python train.py --moe_layers=[1, 2, 3, 4, 5, 6, 7, 8, 9, 10, 11, 12] --normalize_top_k=true --balance_loss=0.00664 --norm_place="pre" --positions="rope" --rope_theta=10000.0 --init="trunc" --init_std_up=0.0407 --beta1=0.9 --lr_head=0.0113 --warmup_steps=286 --decay_fraction=1.0 --z_loss=1e-05
Below are experts of layer 2 (counted from 0) of a mixture-of-experts language model. Rows are named router (the router's row for the expert), up (a neuron's input weights, with its number), down (a neuron's output weights, with its number) and show model dimensions 0-127. Each number is 500 + 25 x the weight over its row's rms, rounded and kept within 0 to 999. Numbers have three digits each.
After each expert's rows: "comes after" lists some tokens at least twice as common just before its tokens as in all text. This comes from a sample of Wikipedia text that the model never trained on. Tokens count by the router's weight.

# expert 0
router:487526516476473513513509545482495537506496466489461520523537490508482492485486520518528507475505540499488542503518496527451464515486499489513473483460480516492517483452486478533470482484517489490470498508540485472490538484526460490494471483483524528465514504537517544471495492518503504473486492479463482452499511445504494481491468498485510531511529505524509482498512462543477482513500
up0:497523511456485539496474491502570523543485489498513503508504532516535478526476499469505484461528450454468500510494509470501526489524504495556508535503500470490495511515454517514455487501537480530505503494521450461551516519506482503550457483507515480496508500506455497506534486474491574521469537499499513486454473459495507538513537466502462511488503524485502503503540474538457521508507
down0:466509516501473490511500503479513496519487491526488513482465523484531494487449486499515497497523482493463550480503468503479544506487535502485512553507501464474507467440518465459442501450554547492522509504466520518497496517494507459500511513517533511490489497519477504483539517511505529506526526432526500509507476523478506438536484474506508503513509503485495501510515508539496516531510
up1:492513529510506477540511531471500525460452518543527499532488491492514507514559505540534507469431504473515466488492442526479485499515453512518496509481482524520516479535469510488474456532500521538510519482496449485484524497557465488530509489524501467449530524521514531517484491505523549487524503511491491490488484506526542507532477499510497563489523549540521499491506482483505468497491
down1:526526498528493491523525468518491504487508466483521556480546549495488493487469526488506497505523515523489466494479516505494489505510481494473468470488529503482505493463496492532501524541445459530489508506491449507487571520539543529532513495505490496528480499488511529524507480545474475523495541499544513484568509546535494496526505443500531482497481502514547509475534538465489507487484
up2:473535507492496549534525488527495556492465492560491466508486495500484480511523517452504511483531538483491532495516523490506450466514495505521492501459545507500518542516506487509476504509493510493488488467459482495527537513505517518482534499519477495511523553472510540510513480486495483474499521486473471473522449438475523530505543479511509494479517543484520579465496478510490490497543
down2:485473484453456441504510487572469484468482497484499471466486499524516482476475476470512456484540522510499496498502504460495512504519514485485485524480520517455486491474516504503481543516518489489435470523514522502499498496501519453524518510517528502468516514469535454494440554478495534492491505536545444470492492505510499505480515511494491450482519447471499521465498452507520533496479
up3:469538524501470522495537496520527511539480474480510475494515509532496518502470525486532504460511455509517488510503474467491510529469498492495477455486527536499502544488523517527485481504440498538469523548528518460498505479551501488472480509498498483521527511498507540469464518499465491472458494528476463501516516489518509484497480480542526556558459553490535492479488486544518496493484
down3:510485548510535498474534525515514528488507523458504498523527526501533593520487498476478454467519492442482515516498500485490520465510509537492489511502533498475493499514511536497492520519490508493451504536535511498477516486489491493528483500521503489503495513562547514446511478499471513468462477486542539489483513461482481475496538460507487521518459538475500472480502497519541483502495
up4:473498505520547493491464468494517523521500503442495504499544497520517478496512496521494507507485552486538509505531526450484498449480519523509542506482523528484516526469514527520489511476479514477498496487510484469516517482551456500532503504485510500481487490507532496485472512481465491481516453522522467485500497498485468516490542462510483536450565516492534473525524488539494484504505
down4:509479466484556492503499508489494496524513539477495498492531513515512517469526552502481499507464476501479471484488508482537526538493529503472528517549500532515517531486503490509505548509499471499468517482504459530529480482521458518537495500507517502533463481507508470514474496488468460485527487504525480521512486529388482539490525523486487501500540541466475489484545513532517517510527
up5:502488483490477468552512549508512513513500505491512492544478447555500506500496460483500455524509485527480549515514483486522506524514483495508517507489485517547510535472485502483491485518479501529524500483572501506524507479495495492534523467520500517474514536481495478459460463500513541493447456494500495450505493457509508496500482513524496514499508475530553471496487541502468473500529
down5:531482480511496543515481494490498509454477473490507494493484509492457503542541504442491493544484461495511517544527489490512462464404537451497484527508490507506529479507497502492490511507502513543504472502493467450514505477525490495527498467532507523556518531465464509547511513502532556487469510480534475504490480504541504500501491517525528520446486515472506445524520462514430510484520
up6:515522508505512474535470553518492470519495503520505526555549465512479492481533509524503512489477487482507497501495511498479539520485550492519526484500499501468569510521483494499472493509523499482479504460482527489468504521463495505480417524519479465496516482440482514488540442509536509432506507489490528479476487518522527541482502520515507432482496497488473507523516493495463518516476
down6:558496523506508489495507540439510487521483561467490502485507456480515528488502521474488466461588478498512547496489498518494492511437496537500480494487531496482512450534515494484448493473511496470467483515492493518486481524525500530487448499507487481505504486497505515496518525512521536482557501565486446489498523457478498550504504498472519504461483515520508470512466524500546476517488
up7:557530524480480510483521528497493507501454509497514514533461462533461486495486500519479491474451480490513480521477515502471526488469480527506477496484508516523531566524493489478486531484455528471501493531487431482533509467532519516464498476516541482520506504480552500497481475493520504463524486500482479454481479477507498480508514513576507503463528473496488497509528554559516473496511
down7:491496517452525516467465446500525501475483502497539489468487483490502520495500499496491551475546496470477480507514528505481544474494556521494472512537496487492482500507503507486534514456483469518482470492501479558544468514498519480519507525480525508478492464525518493493511557489525520516497474522478543448465450514457496454471457515518485543526533535486479457484514498495502471460511
comes after: " in", " of", " |", " the", " at", " to"

# expert 6
router:456489479522480502492488521484515533488484474478459495513532489526488453466500541496485508507466500495501507444554537494450463494533519476481475475485487529479536504527468454528455469517492512504533474495516488487535500500525517555499505489463462520465480474492510534489475480461476518476474518463479561444495498476523496532487485519470534562531517530519515500452514505507534479471459
up0:526519540515485519515508524470526463469529497505533496486479497509496473478519498494539443466502532545473499486459516490540519504469500504539543483513482474496546541471500540511509531502517529490487537484530505458491483509494441511463499503515522510447457520496505507529538477519492528491469491492479454454486460528497500486522525493491563508496478504551529506542517515488490515495503
down0:507531506514477464485527521488504481507488479512495533505448517454522489508512517534516473538512509495500541451507527484475470552486476527492530525530453507517528533556537499464491542529479480475449512453506501455509468497517501466457504499493526497508492502498511494532504530520496517502538485508520508495522496502449513537490514478500516536525505513506487488512495499522491502507479
up1:431505507506513551483500521518512490467505501510476514462465508490502512494546507493498445531454532516516548484527502526472512491488522489520539518470544537502499521516540541509493481510499531477506484487536529500450468494475496479489514518499528480502479538479509526503506496501485525511481438527488542457532476503516501471482504446481500481449445497513489509495546486506485493501471
down1:482519499517507483516505510508517512509493498516522484482523493540530481508475487535504494456488502491498457481485515484459477547516473497504482475464447510514490487456478514479550506499479509476504496526483448443512504503451455481476538489514467540486515496509502493506460517522471501507553483505489489478480531557544493497472479529500459506568483486458496494502489493448547505478511
up2:490473516469489437481483490480485553512501491518536515507495510495503469464462507513537459521467486493504558541518504511510503465497517542497544510506459516492506530509509506534478464525479518517505517493487482519564486534517474487526502538481467489489481483492503531448497496494491472493474498481517496469515544480490460477485521510495516463501547512481491500530491527477498498543476
down2:474492505517506507506473494504520518490509449459451502528503530510467501508479484483504489499515555518487461505494504509527491513518530500450495513505496493507498494490524493534523551496468500507482479497475516536490497489500515496500487496511511477533493456496480515487518537459500489482540553503531480498487516483519511458443479501529527511478510459553534488518469570511527470517504
up3:484473509482517507546497518522460498501489490488473471526510506518478479486458501533469530505507524513491502524492475476534465490467504525472450478510552533521473488513555470520450542495492515476470463492521475527506466513543474556462529525547489505474500485504524491506481520508491484475501460469521467507465478474533458529501497534480553491521557543498531496481515528460493467511450
down3:507472510494525539449547493493485486455452478496516498496529515504518527571493497494528507521553440480538472461457483492490477498480500507511542488496496485498484554484516528511485552460484479483465502486472515536536502514519522487481517495450495506481457454550491492473492514506542505510494509453537514511475498510540529514499507459515486507505495515470451518482483479531484508535508
up4:526501520514482461517479529510509477456504481476488528485496499508530469454533506507478532514460496533492520453459526499477500540527513507499467464494549551541534489521491498529452450505444513505471454463476517477530480534527488493488508506471492503523462481481505498496480481459514500507513497512492549468475483465508532495472501453500522480534490475509512548506494532533506514491481
down4:486571487501532525492476483476521496516494486527466482488497520514488521524486532487462538493478490450512494518459500510511507482450503502482514478519494530510544520447477501496528484503534505479467480527487504480485526499506539530518488501538521531525496523445465469511507447492509488508483521521476487473473548489428492465481504502491494520478499481445501482540520473512513502510563
up5:471532475512502540557515478470470532523512514499518497520493549566477499481531487507463533512511586521511501473496529487509487517502510476459450481506492500452528516507484518493522507499500511486483481444514496471505494479552492483493463452510508478484493524482495474504510505503517476489462482536467511463519520521507498541518478501464493492546508494542482531466498490539517515463436
down5:485501521496481493468430467509509478463541482501479533534520479487521501530501493489506483502470518499444487527493498519509516519496466453448465487463498515494502511502473535473496485496496524513564508516526468468475496516535525473508509472492467498538495517510512481497495518496519529484511475534531519496456504510506464497482501506525494477506520499497487528530553487473529541517504
up6:530535484514488500533451506491480526544505461519516471525536523527487472439520523466528513445456507527520503535459472505469573480466515506541510502515508507484520526525499528521483508451528506502502533493521534501488510535502463499546495470530486494522504497520479533536509549491483509468494505506476478482525510483482523534508521481449495512540508504492481515499441508486510483479518
down6:477475497486524443529531503527493485522494500516498480453525539499490538520508488482492513477488518490489479495544466500534504523498469522504495521549517493505546514565535485525478523488486475505469479491486510491470522513502489507489512486502509497509501513536517472471470472495525510514490557460512507526485475488521474504528504482488447438507513505542469544459480520484496484549505
up7:512487531469478464502490485467512493508511505489485466510498469504484547507477522504460544453479523475515517486508493454530452523567503525474502498483557496469491515525487524501491539538492442495507520504495452562549507484489493496504483535564485486526497535458499519478517512488498507499478521515461523466512515427516496516498465459516528512500523517524494523488454528438485485509529
down7:477507500535491442525483455507482509536439506488475465490506511482547468567500508539523494494505506535501496495488515499492523532434543508484464525516456547530470479518512462489506508479501505513483546485487530481497488499459483486507504484505477491466501456526518499503511525476497532464527491457540490489519513525502486506508505490520453517503529499459554503488482544467539481453488
comes after: "\n", ".", " |", "s.", ")", " =="

# expert 8
router:470469514514491501492509521497519511481519466461460517519523482550488488480491543487471497528509543531483527497499506476514458515552511477486506469475492531506525522516509481493470502488503483481489487506504463476519464468531463497523490527464468511474501528509526538468517470485518511462469514454451481490518507484600508507532459545478521510507561497522537486485526486510468488479478
up0:505524501518535472487574505476506526514519483508509488502467489503490485516486534497558487489521465474474514470526498482524502493495480512497533465446477538451510515468479529507453511484502546469522505470488497500519449497526463480531430522526522538471521473537480500516524471453513490487500513461490497486525512506518487510537510506494501507445481496523528487518501523491517500507462
down0:523524476467475508526487478481470446517521522508516514453496512506482548453483496505510535529480468486557493514501479501529530570482481471496467500541494468526471525471534484479530481509497458479484509548529491456554441465511517460463538479511502485519512502491530527480549505499471523500474491484504481537469457522498479438511489443465494500462525533475507474490469550481497455559506
up1:437504509498489501484471534500495530533486488522495487502532498541531491483502537500541523533483489490480477495543483462485522482466491532521531499490528553486508517441521483434506551513482485498495506501493546446474493535518502478504541517522505493508522527495486512490522536524475525497444472482483517477545523494507536493472526517446503497522505518495490488506537476488515473446498
down1:456532552504528479474495507485523529472500478492488526510507477451487511532555518453487511467475521521466491498516536506530509493503495512493472505535493491500458489535467524477475472490521470501492513501523479505487519493476480453497475485468487511483503541512449515485505509481544526458484498478507458483508494477530531540499461539502502536498504499494506530500487518488485567518507
up2:549522489536452518534505500487525505525541512481541506529492477486527491502485532501469493478530513495543481505540515476500510451528529481500479494512502482491500524482484468515474488475430528476529510509515502523515545521523506532509534498536493521486470491513501487482498469531501474510505459458487497474506511487518528461490525494489551512499480498506521500476463555482538488447473
down2:450481479471534461500482532537508458521495514505498475567492506482501512524492463508552499489486481493516520541508474505493472473522503505476523480482522588541479535527509487513489511473520491484521487489535495495482494526495513500462482498459510505525511512550484448482495510457515540515504450479532474547463464494564517523501440480510480486501501502517495524482529466531488483516579
up3:506509460504454461508498481511475478567488493561502527484503439551471478491505498483491469555491491519453497494508512510493525498502480470505475487470432481498562503512492502513495506486473482515490507534510514487498514501514505473460470507473501483490517521490480546497536470509516477508491480524507511529465517512498530484534466543488520533500502526505516524545500501495479477509553
down3:488516498499516487475505499509508495483495513460457482545513526494532514511515510553520504516524415470496494486511507534484503530495485524524484510502516486460519508469490500484479537477508501479506482512536537538472487446524500490465479540463513486501430500487524541477497492510443525534521491436515549510481497469486460521500508482489506559510521470480498506509445492479509482493534
up4:511500529498457498499478503518469528481495502487502481455517468530480518472452518536526538517518531478506512512510511457523546538512566483466465505490516496493486517539500526486503507507503514493505487496512478492509451496521516483520532523457501519461465494487541491448534478501521527505476489469454452515489518515542520506496448510491538477488538517463489489516493500535494499466483
down4:463488464499505514474459504487492509483490468460479506512477484450503509533517510480514486519492457475507497544494460520488453506477521482523508507518504509460465480507510468487519525458497482497527506522535491484495510512485514495492565488510515510490493505492483514450534482534511535522495541456481482502466498507512546509538476510471481525470521502492457469454512514474525499503488
up5:508526499476440526525533506511494525530489489506481499504513472501530520514506505502473481485461566515476478433462520471546496487482481484500498512515521524480515511487475502491525490532526524484520506475491475440499505519526482507511521484494527506508490474502501494493546494480512471511498526560507483493460516478484481500483499573513508502486530533481567501531535486555486506466448
down5:504550555542505495509557491509483480459494490505530482506493496471509468504507486504482482510504470479523583506500483485476495518497503458493511479476467551527469536468463534517515497502513511523511512511493495519499413513478513532516472534514523531455542520519453520525522499493542493510464514474499513500517481496490512523535475477498499448499505503473483504491507504527520498452455
up6:500498525453534534490527512477491518474463485503503519513557466498528493468483525494498497447478505461494449466526513508482500479532503527550480513526515524502532533469488506527494476484491473533533491495540505468552482523476495502501519493455437499496473483493482480499558485524498529536510499509510482470510519489511516505468566499535499491487519533498520492492501504497505508450480
down6:514463509460519498479512482462520483492467531505465492516494487433501480501481521507479543499566558486499551508478495491525505459505483501501494526469511513504478465496528504481521510465486506461495519472517519502460511470496527512511502449495497576510487492543515495507503497506480536492511505448500476504529512481429459490501486457529484449506497510513503475547507510534491514487512
up7:502509482512553477498532488511501545527507518487517524472488489508549495519460541499531500545483506477523495501488455503505508511527513541531447500438477482529526514475479539539478512493481544508550469468527483472517485518526505507505500528494545495485535471579535512510494492492512527525529494526510493483494485493538498494454513497494518491525510491519495517492488453577439514476475
down7:456520483484499498465464499471520522519500506486453485474501495481478529482500537514490524497517591499468500500494545484501471515483488507489457467520487485480530507486503494467474507517508475520501505535469480500490479533563488489499466482531494509524504532510466501526503482493480494484405535513536490478446509488523472534474480468475493497476557545537470502526479511520518469544526
comes after: " the", " of", " in", " his", "'s", " The"

# expert 13
router:487509537474476464525502525482466507502488447470479508478531489517476414479510535499532519480494547509494555493557516516481458511497535493489485475487485503518538523462491484542481467497517471470507477551529499519516516476494489537488507522486473475480493501519502545477506486469474489469467489458458531462489522463504505494539502510515526575518505499513530503485510516499512471495491
up0:515510525510485458513454503472482533507473506483516501490496501529542483482485509484482520503485555479500487496521466486473535468531483483492513507478532509509498561514492467515468514499505501476545530510528520446507526500543523477522486515535533493522507521454521515480508455458496503494460513485460515454484450494483501515543479465479513516463540528467533483515509500504497501483507
down0:507527486517501520502501501515503468474530518489536527518529466474485484465481535504510501488499515481492491487493523504494482492514545489441523512526538501485503541461482498513489548529488520535503507501509526486468539511489498533497501488492502510524520538509532529529506550535477526464521484469488507492482537487438482470531511485476496467471488491507504490488466502505545484556503
up1:468530488485447491485514532459505476498520489461465481464503528500510456503479491508515498515509510499513518496551524489478497449485498482502451516455514495505493490502455456461503506489505473504439488507502540482485534470510468517468445493498551498466482435514524531496479535508504520488531466481513512453523516488485502473518465500467515505514535484497546502499532477512506511498503
down1:492497477473502468501502468472491495481535490490503520474470512494505480508519456519478450513448523513494528474545446506509509507498542492504427476485526509516471536470544469498516498529458513512517508523529504478491461479503513508496494513499454498529507495508523504514477460508510536525451553488466508506516495504477492540469478444530452505547539510511478527532445494542518495527514
up2:514504473507520463518563538498472508517491473483485478555499509523504472483500470516509553490532550498526497505517467500470471541494505463515512464518499500503478523521496489559490539506531513471510487492461437515518496527512457523478493503513469491484491524499461520484530514519565534473483484485518532513501511493518502446478448515517528540490487506506483478487511504474471514517541
down2:526502498546546444478515497458486500484482480504493535521516482505537520473495546522487487481501538490497519500505511515475474482511516494500488469522466537477521459494497541482532479472502543488493547506471473503483487533510507502501496524520506481466490516525508443473499510499476477507487520473517541510491462492467481457520443455529488516504472485512497547521506521513488543457485
up3:521516529483497476488462478511499495488503505466488469515489513510500497523466502508543541499528514515478547497502460473478466491502488501515463486465509535527559501511484536545474467500468565479506526533555469457490513468533472519505467494503490488482508497515496498518476466455507488495484491476470458542526548481538507508539465475470517524487478538502539522541505534493516477510538
down3:537496484476519428535480501537493501435478531500561488499499483512478492437494497481530498522525489480480520498492495502496484482500508476515519511512540517506549502518479503510519517514501517515514489509484512493456510522527471482499491510502497542472449438500480514447495484544507544485447474504531522509489483512519480505514506532557503479501444499473533510514474479499515476508547
up4:512495506505508484502465475516547493476480514488489536514533457499513491494534516512519493519498492494480538492525502489535512512529480528498475510472512540530497498497553496514490517505522445459516519571470522509506496465561520497482446507484473486471503486523482526492529522492503474491467462449482496528499484466493495496527521479501550506469480517462508461450531475493531482545499
down4:510483464513504483532483504525461500468499558491509517538458499492463480544517474519505503516510483463529467454533484545517484528509486528460531520462452542520538525485509508487479497503550482463500498481480504507493515507473506522516437504472515526529488524482485485496548511497524504478489512539500513493510499529481533511510501473522489477529505496526507523461463530497473545540507
up5:486486513472526540536529504477494497572515522494445530495468457551484503509504533501513487511499516536497505493547497547501517498532485511498487492461546542490496509522521516453482489514439530510498515471484498513500538497498521497506517524488516501520495525486515525465504542507525523469503456478447475488470493516529512504499483491536526481494473530500492507536520486496461461480483
down5:512484485523556483483514460501480522523490535502495497502498564482489461481478537531498541552482546480512451471476486527510477548500508489524510554511515511511531485468467479503481481505462519538492530452476522481505538505479514511479525478510502533490512467531517464490482504524489475504485506508473534466474507512500489509451465557472505487579470551517515461524522495478516478486455
up6:469530538507507523514468475519500486506544508475516468508511504490484528522517505506455441527500522491499507545485477492515529489499445514520518509495522513478550516527473479519494490488519530513560508502461446439535519480500508500483500501536462531518509539489491466501529505495500532508469499554498439539510460467514471520518542485500545490497494540513480519519518469504428480508462
down6:528507536486510502539479538485483465493461519480529511532476493457523505451482534497522508487505497505501519536490473486492530524528503456472490521497494528519515507518484496473504535519482527488539524468471504518486469457512514509497475488525510491463478527485492467510461478470509544501429518462472493494525473504481537542532503484526468501543475501546467510499505480507489494512494
up7:497515565542539468468499485540516510500475484425505499496550491507536477511510498517536512506480468528514494530543489509485481465513468512512526527501501518499499526494501475524470501548495490482528523503529498467480492484539504501500526542482477537506527469497505510504507526459486519486429482496469482515495482497505462482470536471476534507464544523477553524501524457465487490502478
down7:486440514503569443486499462502478491504506469494486480478477533527516494516472462470504489510504477478476528480490500512478541519524502526487490472463502501556509489478513479482504518556544472515503526470481465519451516509489501521539496498481504527446444469484507489499489536525498499527466499500535489475483524424533475473435480520488511529496480496500497519509507482518475519482546
comes after: " |", "a", ":", "o", "ia", "/"

# expert 14
router:462493533502471489499481521476525488497441470453512473532527508536499507475491537500478494509487511512511514506525504462480492509499498469566504478501490507505527555497466483518459478507495510502528452509536484472493486468499493498502511473483488530479485503495522534514522482501513520507463480452485537451512519470531501508520529516496533511516512523514537482505538451521469459432490
up0:491504495515497513492512480474531479491493478506501478505512533580499488454467460548485485512472499514492472503517539510474501518507508487532513482520507485525494553530535536455493497469498488511530461525516503496485476500530510474545499538496474509482527485483544518493515533501508522485447486520503525498481523504536531495486531502505487489488528487506501479500508493512447481489484
down0:503455524519512460533530484497464566527538488500479509468518466431508514517549511474516486438483518518493465475519528486553482505453505551478483499537505491502521499495468505465515512503518497514489513514462566505514508501475503508468519511481516457500448531464502508490474501537507493502525518513506496504482508528482515497479502443494485517487521486463485540463466514500504525515514
up1:552544483483534508524488498487471525523484472529491501485534468531559504535472501486496488484495507503495488515507481497447488539539468478491502486460491534472500490532526513533492507484498523462470508497486501508563522496503493493497520555445466482505537511524507508502517497493507501449456535525459505539508468457540510551500468480495515506447512523461494488512472539509467489512468
down1:471465517511531536435517503461533512508499508473471476472513534472512492544471451527500550525457472525495511490509475463473491507536495506502493519497508421473506525504523496522495505478552478470486480517523492505513511519515469475493454519495521489539539527485583549485515519491476515480522466493556522515525500473479491505522515456475496499478475499516499496507470497500537538489469
up2:509478534511514469519509536545481539473462508533480475492519464495521497523484549472427516468508508542484485511492475484524460533530491468488490484510535552509513465514504493500499565518510491484494493476501479485559511522501488465512483488502498460459517507500498505505488484496484468491504510496427505518531537491532481520489520502493517538495474570484528485479523489464527469480462
down2:523455496501481529492507487521511520456493491504530476520476487499509521435485515518524484519461494500497517479476559461495499492506472455523485498498495486518525499482480491532520493480477492515492475492480473497465494496542517468513468559501521531512510488502543509491466496539525456520523505506501518564548469491467497513485519497549510523526498533482502516524516536482478453504491
up3:527525505489462496461494486500488489509548496509505480499542495487482512493523528480492522507503508493521497466504562476504485466529477450500487490496493515526492503524532502471449459488509450489499538538518496483513489478520471480503491555509498485517558471551499492460508523524538516537539457498528495515512506503516532494498478477523537484509511481481459503513473479479516500519505
down3:548518444482523492469491544514484503511478527486499491508523530527495548526472494505516492509503539504503490488464511525513488484510495494495464518493570528489502506522479469503456457501555503526479525458471475466469472489505447471507500470482457527482486490512506501504476517547482487531544491460543459520503463572513447485541492509486506515515496518466504540503497535470509496491496
up4:484499502506516512513476449494477461464500480502499521512502483517516471488533524489529466517478521508495490529467512476486526486473569432524494476510495523485583499520510482456487493467516490441485555488478489465481529477559488565515483496496480498483549536509486493475513533510535503504490506480492495514504498531520490500582494500516545550510502508514557531513529505503550508500511
down4:535502519490521455469510523513493532483515519484529526529500491523486481542457524527537483523505476508495468509494560469507495499541511528539496527478523494543518501505519501471475492526520529469522484479476510480508499561495492502467491484472482470475493467526521506520545513475469514482466539516465444509457499529458480517495522529458479537507510445492498518484514468512456524508558
up5:495521535492462519491479493491479543516481464499498530470497480497536490445503507489503502433483512446483488447496481477465513506516527498451511478468477482471487486494515487528501510550523528519469480476510520504505525536470476509502490502497488480545495509495455472484495522477513523420486511495488468519509482443517505523499478522512527477484495529506512533481522519445527501505503
down5:478531513518515455544510509555528561458514463539529497477499551500471485459481449480496492473494501504491503532503488503472484513488472492503494464521487541485493501490453522483509536508504472520515486459516513511478517495479542496531505492512494509518487461486475458488496484474484498516510482563502503489476489533482544501561505483535470481472513491520499519526477520519503513480544
up6:488495518503546490505501515537483482476512474474496514501497487538536499486519496510504458533453516507496552517522474482543518496571518465489480505517479522528523513484492514498501513512515468481514528484503516487496471480510520504511481495495481482451545521508516515482458475536541518516499471502510474539524467463486515491502488464499583501490475518504507510501538514506520531500517
down6:456486453513465487519527501503510524472510512517526517486485539528467469501471452506444512514521515467511513510523485535496500467469562487497523482535481508477496482494507496507528477491512472500452492483521525488486524484515538532471481440509529484510494514527504501507498483479491528528491456503466500474492505532524493498520522499450483523490509504455545514472500502513477542496474
up7:469476529557488500509508489531545528526506481515502504481467532475505490474518554513511514492462505473464524491500531529494509495478485487455499490466550495493468500546487492490497511489481522484521496468466508503457465512452518516463511474492505513490498530475466467512489470464513530497506516543509475494485470460477503517542491535533502482493490502539490532472555486487524518482481
down7:522467488558559506486507496535505483515524472522487485518473468481502509515456483463504460469473557491503504521546502509490494489502536496502514538534487487476514445513483504487488482479475494520537449490511511505471449480516469502480486470522513482492502495512513480507512522520477495455485543527510439552535552496465545510476502514487518500447492470507546511538475526517491512500525
comes after: "\n", "-", " ", "\n ", "==", "==="

# expert 5
router:493524528493482473521466503511523495516470465469474518487528509500489481482515548513481508459471553520509487459524511490480485470520485476527486480489496536499546514519462493491494438550470504536544488543525477444502538478524473528482443468481533504489460522459555534500469495497478553492482489486481497463495526491552507510502497483496518527543521513535521513461504497513483477484508
up0:521482523512478462492508532551518578509502504474512505543518491492535501493480480432533529482496502483538512485538480491531483482542508508526535505477513537433491521517472475487486499487495491534521512475519506503491514526498481517469496485504488488450512456520486487462519465460495523503451516505461484469505496515499492517481524480495487494527509499500505511501545528474468450516506
down0:496501516514502524527478477487496503521524485531509515479513488540525476489465545491512493473473482509512492480493543534496502486512461492521471501465527487482517465475499506488484528470505484523502534528484517509491465508501514472485545500479519484544536483550523512476493526515513517493491501454537514490529540486484531482476513482546534502473494509493537455449459515521521500542519
up1:476490522497502465485495522506505522477517476493463530500502507498461493469458474518481518521491475499524518497533486511509498505490483506469473524451532559528501516533521538522517500523527454507509463457514510487501505504533534497468464511485508516472520507535530500517504498503475506463498555480484516498448472496477472509488488501541481506516505516500490488485495481440536494447488
down1:484485478502511473500487497496465475520486525514550508488491536523483539513498463510492556480489473464536483512478515494499502588534461494502512463479457457491464498483469463532499518470527488506504466526473511526532468524474488503483513543479489497545495504524497518506522501485495432527533495497502505504515462463433472484505489532500431525478557471487506460468481494514482499526483
up2:526531543475563523478442515497493535513510430464484480542511542537494514461517499463472530468477505533471473482538468501544515520491462512470494437462517525509485497570539519541516468547504468537474468478496493472501485494495464497493479532497489500486474478497497508494491535478511478469482496484468559478490484539480498518506510514521502484505494516497485478511509475527500507494492
down2:486490470518528483499556528530513491473526508545510524465543514487502473485487520516511514481487545485526500464467542470493504530453494470455496571514520499514444478486524510527504476520481481502502518549469512505450533510462531509490482512528501478487525535497532534466484488511532510509521485502520523505522471564463486464462476513509500464485491471505496522510504484496501549542499
up3:529485527505529533519517476502505493496469498507545502502506506524490461478503499530521498486522507526526479491516452488507502519536509472539485459525539510477509555506503498494463478507467504499518524519454494503482550518499439557540499510465526514498511526511538552483505482475515517512501505455454479512509508504472486491511501503480484489488495517486499495468502496523461460461562
down3:498497527533497505534502487486534463513515484468520559453511509495542526504504554492502466526470518471494488487485472503522497491505502507487499526489539458506505445477523522542552516510493464521536480463536465453474503506485491532527518457496445524505498541484552447529489510503502512483518464537484498496486484498551469537502531466518540502470495522535481499533505515496503487523507
up4:505476495480481472525495497508493484523469461526494481565538511475530442487506491493483539480534513436563482485518509528489533510458480512460488461482511523507511487520485448497497506469488474510581524497520502528529513548507504528525484529498500528489490503513456496515500505475463472508477503538470492495502549499522483497468521479501461513528512492480466477442516478479496499429500
down4:502494508472495531528459490500513494497450505514522491481470477455473517524487498468502528494499494547465534480544479517511503525474518531518499519534490551514482491482496535489508487488531472475496498481502519490521533512527489477563515475503488512536427499544537516501541488510479479516517509457518471543527480499486479461493446519458526538485496458516480469539458490517530534519510
up5:506492492512475472516498485526467533532499491494520489517471497483493531459458520508498487511497470472478528507495498494511546514526504528502508474500520506484485494467483528488467528514495547493491524533481492446511510488452489524468436516481518517472498513491502448496505448522504514497470476490483518495443449508528465463502517474519513504488516523483538503504486538488535498505513
down5:489499529495469454474461507489483505452537474480497483545505521509501488489526436496531498540480499503502517499470493520551547468540510526465511532522448526469548530526517513515503496516506479521541501526508533522520475568495516482463502482453546474498502507487450477507488494480483466497481524522483483508508500490517495513500531513476472433493496499524507509464510487509514492493510
up6:522463499502530478498513485503498492510463490484508483557537510495472449496486514519535467441548542501532516459546506506496527474540470458543509464446446501503534498507488490498491517549484512513455506505511520523485498498521505482516486464487518515500462513510525493479508520497490494513457483495463493512498539550531437483555541484519516538523560494494538514507459481495524487478480
down6:490512493499495495464486504478550518495527511505475481524515497485495539489492544500509481481458538481502536526495546542468520523501485545485485481510530493483482503485530465495481492480539469508496455524530435476507539518487494457469532490511491497508506488531484490498537501493501512498543473495498485554463503463461485499517463527487477521495470465551501501482521481503494513533485
up7:448521521506543457553511480551502494506523484472479468469504515549547524499489489489492527491500521475479504499465539508549494557552486507474496460520496508516502538565528551502496545506479452521509512505517540525531540478518511520519490519509476448496498493497508555502476501518503442497478466470517537502458457481494512507550469485558538472476518504488492510512502512488459494516508
down7:483520460503514496514524511545511499508492496476492470543490501462452437493498447497501530507516458532516523452489464509523485512486497471525495536471518502518483535504498439473487479493467517484506483468497513551507478474528539482490492510484505551468538477477481492504481486473508514461484495544489561511502547487503519561510487534513541493490455490515528514515508500466527462500515
comes after: " was", " a", " is", " |", " to", " were"